From a checkpoint of a small mixture-of-experts model trained on Wikipedia: 160 SwiGLU neurons an expert.
Below are experts of layer 6 (counted from 0) of a mixture-of-experts language model. Rows are named router (the router's row for the expert), gate (a neuron's input weights, with its number), up (a neuron's input weights, with its number), down (a neuron's output weights, with its number) and show model dimensions 64-95. Each number is 50 + 10 x the weight over its row's rms, rounded and kept within 0 to 99.
After each expert's rows: a language model's description of what the expert responds to. This comes from a sample of Wikipedia text that the model never trained on.

# expert 4
router:50 54 45 42 48 61 63 63 53 67 58 23 70 43 57 35 45 43 39 56 39 36 54 43 47 52 66 61 67 38 61 46
gate0:59 54 53 50 44 34 51 47 29 44 50 41 53 65 57 61 57 38 45 42 68 53 46 65 48 33 61 42 60 49 62 55
up0:62 67 51 53 42 41 49 57 44 61 47 41 59 48 63 61 43 63 48 47 53 54 55 36 47 51 65 48 59 42 54 54
down0:59 50 56 46 47 41 53 45 44 46 48 61 55 63 47 37 50 53 62 64 62 43 46 60 57 46 35 51 50 41 56 56
gate1:52 50 44 56 31 54 39 57 45 46 58 43 48 48 43 55 57 29 55 44 56 49 47 41 45 34 56 40 42 28 40 55
up1:57 38 55 60 64 33 45 43 41 60 55 48 54 59 58 44 56 68 31 47 55 63 56 51 49 48 46 58 59 69 45 42
down1:45 44 38 33 60 55 51 43 59 52 44 64 72 42 49 52 49 50 51 34 49 65 63 57 25 33 45 45 48 55 39 39
gate2:45 54 55 39 51 69 57 49 53 51 52 44 48 42 45 38 47 46 59 72 46 39 49 73 48 54 69 52 45 24 47 51
up2:45 49 42 61 53 42 39 51 59 49 39 76 61 70 34 46 44 53 21 33 74 60 63 42 39 53 34 40 63 57 59 57
down2:59 33 57 48 54 68 61 51 41 44 73 42 49 37 52 45 46 51 68 56 39 53 54 61 48 33 56 66 47 38 23 25
It responds to: Main verbs and verb endings after was, to, he, such as used, played, signed, worked, moved, and -ed/-ing pieces.

# expert 14
router:42 55 45 44 48 48 61 52 57 61 58 53 53 49 53 35 42 43 46 51 30 35 52 40 59 68 56 58 52 38 55 49
gate0:66 46 50 58 58 56 44 47 51 43 41 54 35 34 49 47 45 41 66 46 45 49 51 50 42 41 59 62 37 48 51 37
up0:34 30 57 47 45 37 50 59 57 68 42 40 45 60 69 56 50 42 52 51 42 76 33 49 63 37 32 45 58 47 50 60
down0:51 41 54 34 65 53 57 47 50 43 53 55 59 56 52 49 39 47 57 47 63 44 49 52 47 57 56 58 60 42 39 44
gate1:28 56 61 62 51 52 49 70 54 77 52 59 53 40 37 40 51 51 60 40 45 24 58 57 46 66 45 55 56 43 54 43
up1:63 44 49 43 73 51 36 42 32 45 50 41 39 62 55 59 41 39 45 60 50 41 49 57 44 39 47 52 51 41 53 61
down1:45 52 34 40 45 47 60 47 47 52 50 55 39 51 49 41 52 66 48 61 55 61 44 54 61 55 44 52 55 42 51 59
gate2:52 65 46 54 41 41 31 49 63 37 48 28 51 54 44 54 27 49 43 41 46 47 60 41 61 48 27 56 37 51 46 55
up2:72 58 55 52 51 55 53 67 51 63 41 49 38 47 42 66 61 59 58 56 46 47 62 65 47 35 57 49 59 60 53 62
down2:37 62 48 41 59 46 68 48 78 43 55 58 62 44 53 40 50 66 62 49 47 41 56 61 38 40 33 48 48 50 42 54
It responds to: Sentence-ending periods, clause commas and conjunctions in running prose, such as when, where, because, However, after, that.

# expert 12
router:39 62 32 43 36 51 55 61 54 50 45 39 66 56 67 40 32 52 40 61 24 58 60 52 40 61 72 51 58 38 52 53
gate0:42 51 58 55 54 44 68 34 61 44 36 58 31 67 49 38 48 47 43 40 43 43 68 65 44 43 48 40 54 63 47 58
up0:50 55 25 45 57 51 50 48 45 57 43 55 53 28 57 56 59 73 40 46 48 51 46 48 72 54 75 45 41 72 68 51
down0:44 44 57 64 40 47 35 48 35 62 73 57 34 60 40 36 63 56 43 56 36 70 55 43 56 50 62 52 53 64 42 37
gate1:49 56 45 50 55 71 52 51 74 65 59 46 39 61 51 51 52 50 36 47 63 57 74 36 49 55 43 45 69 46 45 50
up1:44 62 39 60 41 64 51 51 56 59 46 56 50 50 55 50 55 59 61 33 58 36 55 56 54 51 77 41 47 58 58 37
down1:45 49 51 64 49 62 49 58 50 61 37 27 71 30 62 40 36 51 67 50 45 45 57 51 56 45 57 61 26 41 41 59
gate2:52 55 51 44 53 49 72 54 53 28 73 52 53 63 49 48 34 53 62 82 58 50 36 40 51 51 56 55 59 52 56 44
up2:40 42 47 51 52 41 61 50 65 42 68 46 59 41 47 56 47 64 54 68 63 55 45 54 51 48 42 53 57 60 53 50
down2:53 64 54 57 37 76 44 49 56 46 56 48 46 78 60 68 48 53 55 35 61 45 53 52 67 54 35 48 56 51 44 54
It responds to: Digit tokens for non-year numbers like populations, scores, table counts and coordinates, plus spelled numbers such as six, five.

# expert 0
router:45 55 36 47 31 49 58 61 57 60 49 29 53 54 51 40 39 42 44 52 37 44 48 39 48 54 64 62 59 17 50 39
gate0:38 44 43 50 46 51 40 46 32 43 66 44 60 68 57 57 41 50 69 53 48 45 51 57 52 63 58 50 57 44 35 53
up0:51 61 48 47 43 52 44 41 32 52 27 54 42 60 60 57 54 43 63 49 22 42 62 58 35 37 38 48 38 50 54 70
down0:53 53 70 57 43 43 38 71 46 45 71 44 60 56 47 66 62 63 47 39 49 48 60 36 42 52 41 47 53 56 27 54
gate1:40 55 63 58 36 60 58 50 43 56 39 64 49 34 35 32 46 50 47 59 53 56 58 55 50 54 56 50 62 51 42 60
up1:47 52 56 49 67 71 59 43 62 67 36 56 26 56 72 45 49 35 74 46 46 52 54 42 56 49 47 42 37 46 46 53
down1:58 60 54 50 50 34 59 47 40 59 30 57 61 48 58 42 74 43 51 34 42 55 59 56 51 51 37 48 47 52 63 53
gate2:49 34 41 56 47 45 48 46 51 55 52 43 53 46 57 57 68 43 51 44 48 46 40 46 60 33 58 53 56 38 41 52
up2:51 46 42 54 51 44 48 52 41 57 40 56 44 47 61 57 58 43 46 43 45 38 52 49 29 56 82 45 55 49 59 52
down2:74 39 47 46 55 53 68 52 49 28 55 57 53 51 64 48 69 63 46 73 48 51 57 51 43 58 46 48 48 50 62 49
It responds to: Spaces, digits, percent signs and unit fragments inside pipe-delimited stat tables, such as empty cells, %, /s, -yard.

# expert 23
router:26 48 61 35 39 50 49 58 45 54 48 39 39 44 53 40 54 56 53 52 32 42 48 43 49 63 56 66 51 22 52 42
gate0:55 63 51 49 48 53 52 55 48 48 58 34 54 68 52 49 44 58 61 48 38 54 58 54 47 54 57 38 54 57 59 46
up0:51 55 55 41 48 67 46 37 53 43 68 43 41 66 51 42 52 64 62 58 48 36 43 52 59 59 62 48 54 44 57 42
down0:44 44 50 41 57 50 60 48 26 48 32 59 49 40 47 58 47 43 54 64 63 40 50 56 59 39 53 56 64 39 42 55
gate1:59 59 39 36 35 63 61 73 59 48 51 45 41 47 56 81 46 55 67 50 55 62 66 57 49 55 66 51 44 45 55 31
up1:44 61 44 39 36 49 59 63 46 59 56 47 51 56 54 50 41 50 42 60 50 52 59 44 53 36 27 60 54 51 48 40
down1:30 48 48 46 60 47 47 47 55 48 66 33 57 34 37 66 64 59 65 54 40 53 51 29 57 39 44 50 45 46 36 52
gate2:59 51 54 45 27 61 56 42 53 50 50 39 38 52 34 44 38 51 65 56 38 50 55 53 55 60 61 60 57 28 50 46
up2:51 56 65 50 59 28 53 45 54 52 52 58 42 42 52 59 53 44 48 31 59 44 55 64 45 46 53 43 53 78 52 42
down2:57 40 57 61 44 59 48 45 61 60 60 43 49 58 33 52 56 61 59 64 46 52 59 39 64 65 66 52 58 40 48 61
It responds to: Pipe separators between cells within table rows, especially after numbers or names, plus semicolons, coordinate marks °N, and words like approximately.

# expert 2
router:45 57 44 51 50 45 42 56 71 67 47 49 69 54 65 43 46 40 54 52 46 37 56 30 44 56 67 59 48 31 56 46
gate0:56 46 44 58 51 47 49 66 54 54 64 54 66 52 52 41 60 42 33 54 58 38 39 42 59 49 55 63 55 52 66 42
up0:58 69 53 38 67 59 45 60 35 57 47 44 57 59 50 62 66 55 34 35 41 47 45 38 39 48 49 41 49 50 45 48
down0:50 71 62 34 41 55 57 60 40 32 65 45 39 56 56 51 64 50 50 50 41 72 53 47 60 46 45 53 37 56 38 44
gate1:63 65 38 45 57 37 59 40 52 50 35 36 41 57 59 34 40 41 45 39 46 45 41 47 43 46 47 62 45 43 68 45
up1:47 47 61 53 55 54 46 64 52 80 55 43 64 59 69 44 52 52 48 44 49 57 64 49 51 66 39 55 58 38 62 57
down1:49 58 51 53 56 71 54 59 56 59 47 46 60 63 48 40 58 74 52 61 48 39 53 53 57 54 42 48 58 44 50 56
gate2:58 64 58 56 49 72 67 67 42 42 33 31 38 48 53 33 57 52 42 53 35 42 45 55 44 36 45 33 46 52 63 36
up2:44 73 62 53 30 60 42 37 56 43 36 45 61 48 47 53 50 66 53 35 72 55 57 46 48 18 55 51 55 63 44 56
down2:47 47 69 50 51 51 55 42 46 64 45 48 43 49 48 59 39 56 47 50 54 56 46 55 61 48 39 38 75 64 34 38
It responds to: Word pieces inside non-English personal and place names, often with diacritics, such as Pos-pis-il, Henri-ks-en, Lly-w-elyn, Guldb-oll-en.

# expert 24
router:39 49 54 54 51 48 72 48 56 41 41 49 62 47 64 42 46 48 49 77 34 28 50 53 43 51 67 60 42 37 53 34
gate0:54 38 50 40 57 58 54 57 58 41 50 36 56 41 52 47 39 35 44 45 37 62 53 51 39 61 33 56 38 48 46 47
up0:54 44 59 41 46 63 68 61 45 35 56 57 62 52 63 52 56 50 50 31 35 64 46 45 34 67 52 51 43 32 48 61
down0:55 35 54 50 72 56 50 54 55 46 43 66 49 43 46 50 63 52 53 65 56 56 46 52 57 63 44 70 45 50 40 42
gate1:50 56 60 53 58 50 53 67 52 72 53 68 57 58 46 57 42 50 56 39 50 48 42 62 50 72 45 49 25 50 29 47
up1:56 54 32 44 50 53 57 46 56 49 51 41 57 27 52 49 36 49 50 56 67 48 45 41 61 38 54 43 47 46 47 49
down1:57 59 49 48 45 57 50 49 53 72 58 42 50 51 58 35 46 53 53 88 36 47 30 46 38 59 47 38 53 53 37 62
gate2:62 50 41 52 24 55 68 50 50 49 47 50 47 43 45 66 42 50 37 59 46 52 47 38 55 28 60 37 43 51 62 48
up2:34 64 58 45 51 58 31 54 57 55 50 32 38 49 36 67 57 26 45 40 40 55 44 58 53 62 40 39 50 65 53 45
down2:52 48 45 51 48 48 73 55 57 70 54 48 52 57 47 56 58 48 43 31 37 57 46 46 50 30 49 32 65 35 37 58
It responds to: Commas, often after a closing quote or parenthesis, that end a noun phrase before a relative or conjoined clause, such as Olmedo, who.

# expert 13
router:37 59 42 51 55 54 58 48 52 57 46 58 46 46 51 38 41 35 59 59 45 35 56 45 65 64 62 60 50 40 53 56
gate0:60 66 47 55 54 53 48 45 33 36 59 47 59 43 56 54 70 51 56 53 63 44 53 35 68 46 39 44 42 54 37 42
up0:34 57 38 56 57 48 48 56 51 50 63 48 42 47 43 43 23 53 61 37 59 34 54 36 31 53 53 58 53 59 67 42
down0:34 65 61 53 50 38 59 36 47 42 53 63 58 54 44 44 31 54 55 51 48 42 39 56 38 42 29 43 59 57 54 49
gate1:36 52 49 57 45 62 46 55 46 50 51 45 46 41 67 44 51 53 54 44 47 64 58 73 53 58 56 46 35 66 34 46
up1:66 33 39 41 49 44 58 53 53 33 58 57 64 51 33 50 70 63 48 55 61 60 40 39 44 69 42 39 50 41 62 51
down1:54 48 45 41 46 33 61 56 52 50 52 67 40 49 52 48 58 28 46 44 47 47 29 29 51 43 60 47 45 58 56 50
gate2:62 56 52 41 50 34 62 37 42 47 47 50 53 51 60 55 78 47 48 58 49 33 33 56 42 63 41 50 67 55 45 49
up2:44 67 69 27 62 34 55 41 32 59 39 46 67 46 50 69 44 60 58 50 45 57 57 59 48 42 38 56 41 52 57 56
down2:45 43 59 61 49 54 46 70 64 56 66 51 54 43 58 48 39 56 43 58 57 54 69 49 60 47 46 57 41 58 44 48
It responds to: Articles and demonstratives opening noun phrases, overwhelmingly the, plus The, a, this, its, their, these, same.

# expert 16
router:50 58 52 67 44 39 55 42 61 55 58 63 34 40 55 55 46 57 62 61 36 35 53 18 58 49 55 61 59 36 43 53
gate0:59 33 52 64 54 35 72 48 55 50 26 64 54 45 56 37 37 38 49 42 51 43 65 51 53 54 72 38 40 48 55 44
up0:29 46 50 54 56 38 64 56 37 65 55 58 45 58 47 34 61 37 54 44 67 54 61 50 24 59 49 51 56 54 66 43
down0:51 54 45 48 57 50 65 51 64 44 41 46 47 28 43 48 48 32 34 49 75 53 49 43 46 62 38 36 48 49 47 45
gate1:42 62 52 55 44 52 44 62 66 55 39 46 61 45 49 71 54 46 47 58 30 50 49 43 52 60 53 48 56 33 43 47
up1:52 56 55 64 55 62 49 40 58 62 56 50 57 38 56 67 52 59 47 43 56 66 44 40 56 64 42 54 39 47 34 62
down1:34 74 61 38 55 48 46 40 47 57 39 69 47 53 60 35 63 47 41 37 54 59 31 48 66 48 52 53 51 42 62 70
gate2:24 46 36 42 59 51 53 61 46 41 61 44 33 54 46 64 48 58 62 55 42 67 38 46 47 59 56 56 68 57 53 47
up2:60 69 43 58 44 43 70 68 51 46 34 45 57 56 65 50 45 50 56 49 62 42 47 43 42 59 42 30 44 37 48 66
down2:39 63 58 35 58 58 60 56 47 62 55 48 55 41 36 69 50 47 42 34 58 51 39 58 55 53 48 67 53 41 39 51
It responds to: Month names in dates and birth details, plus hyphens, en dashes, spaces and equals signs in year ranges, tables and headings.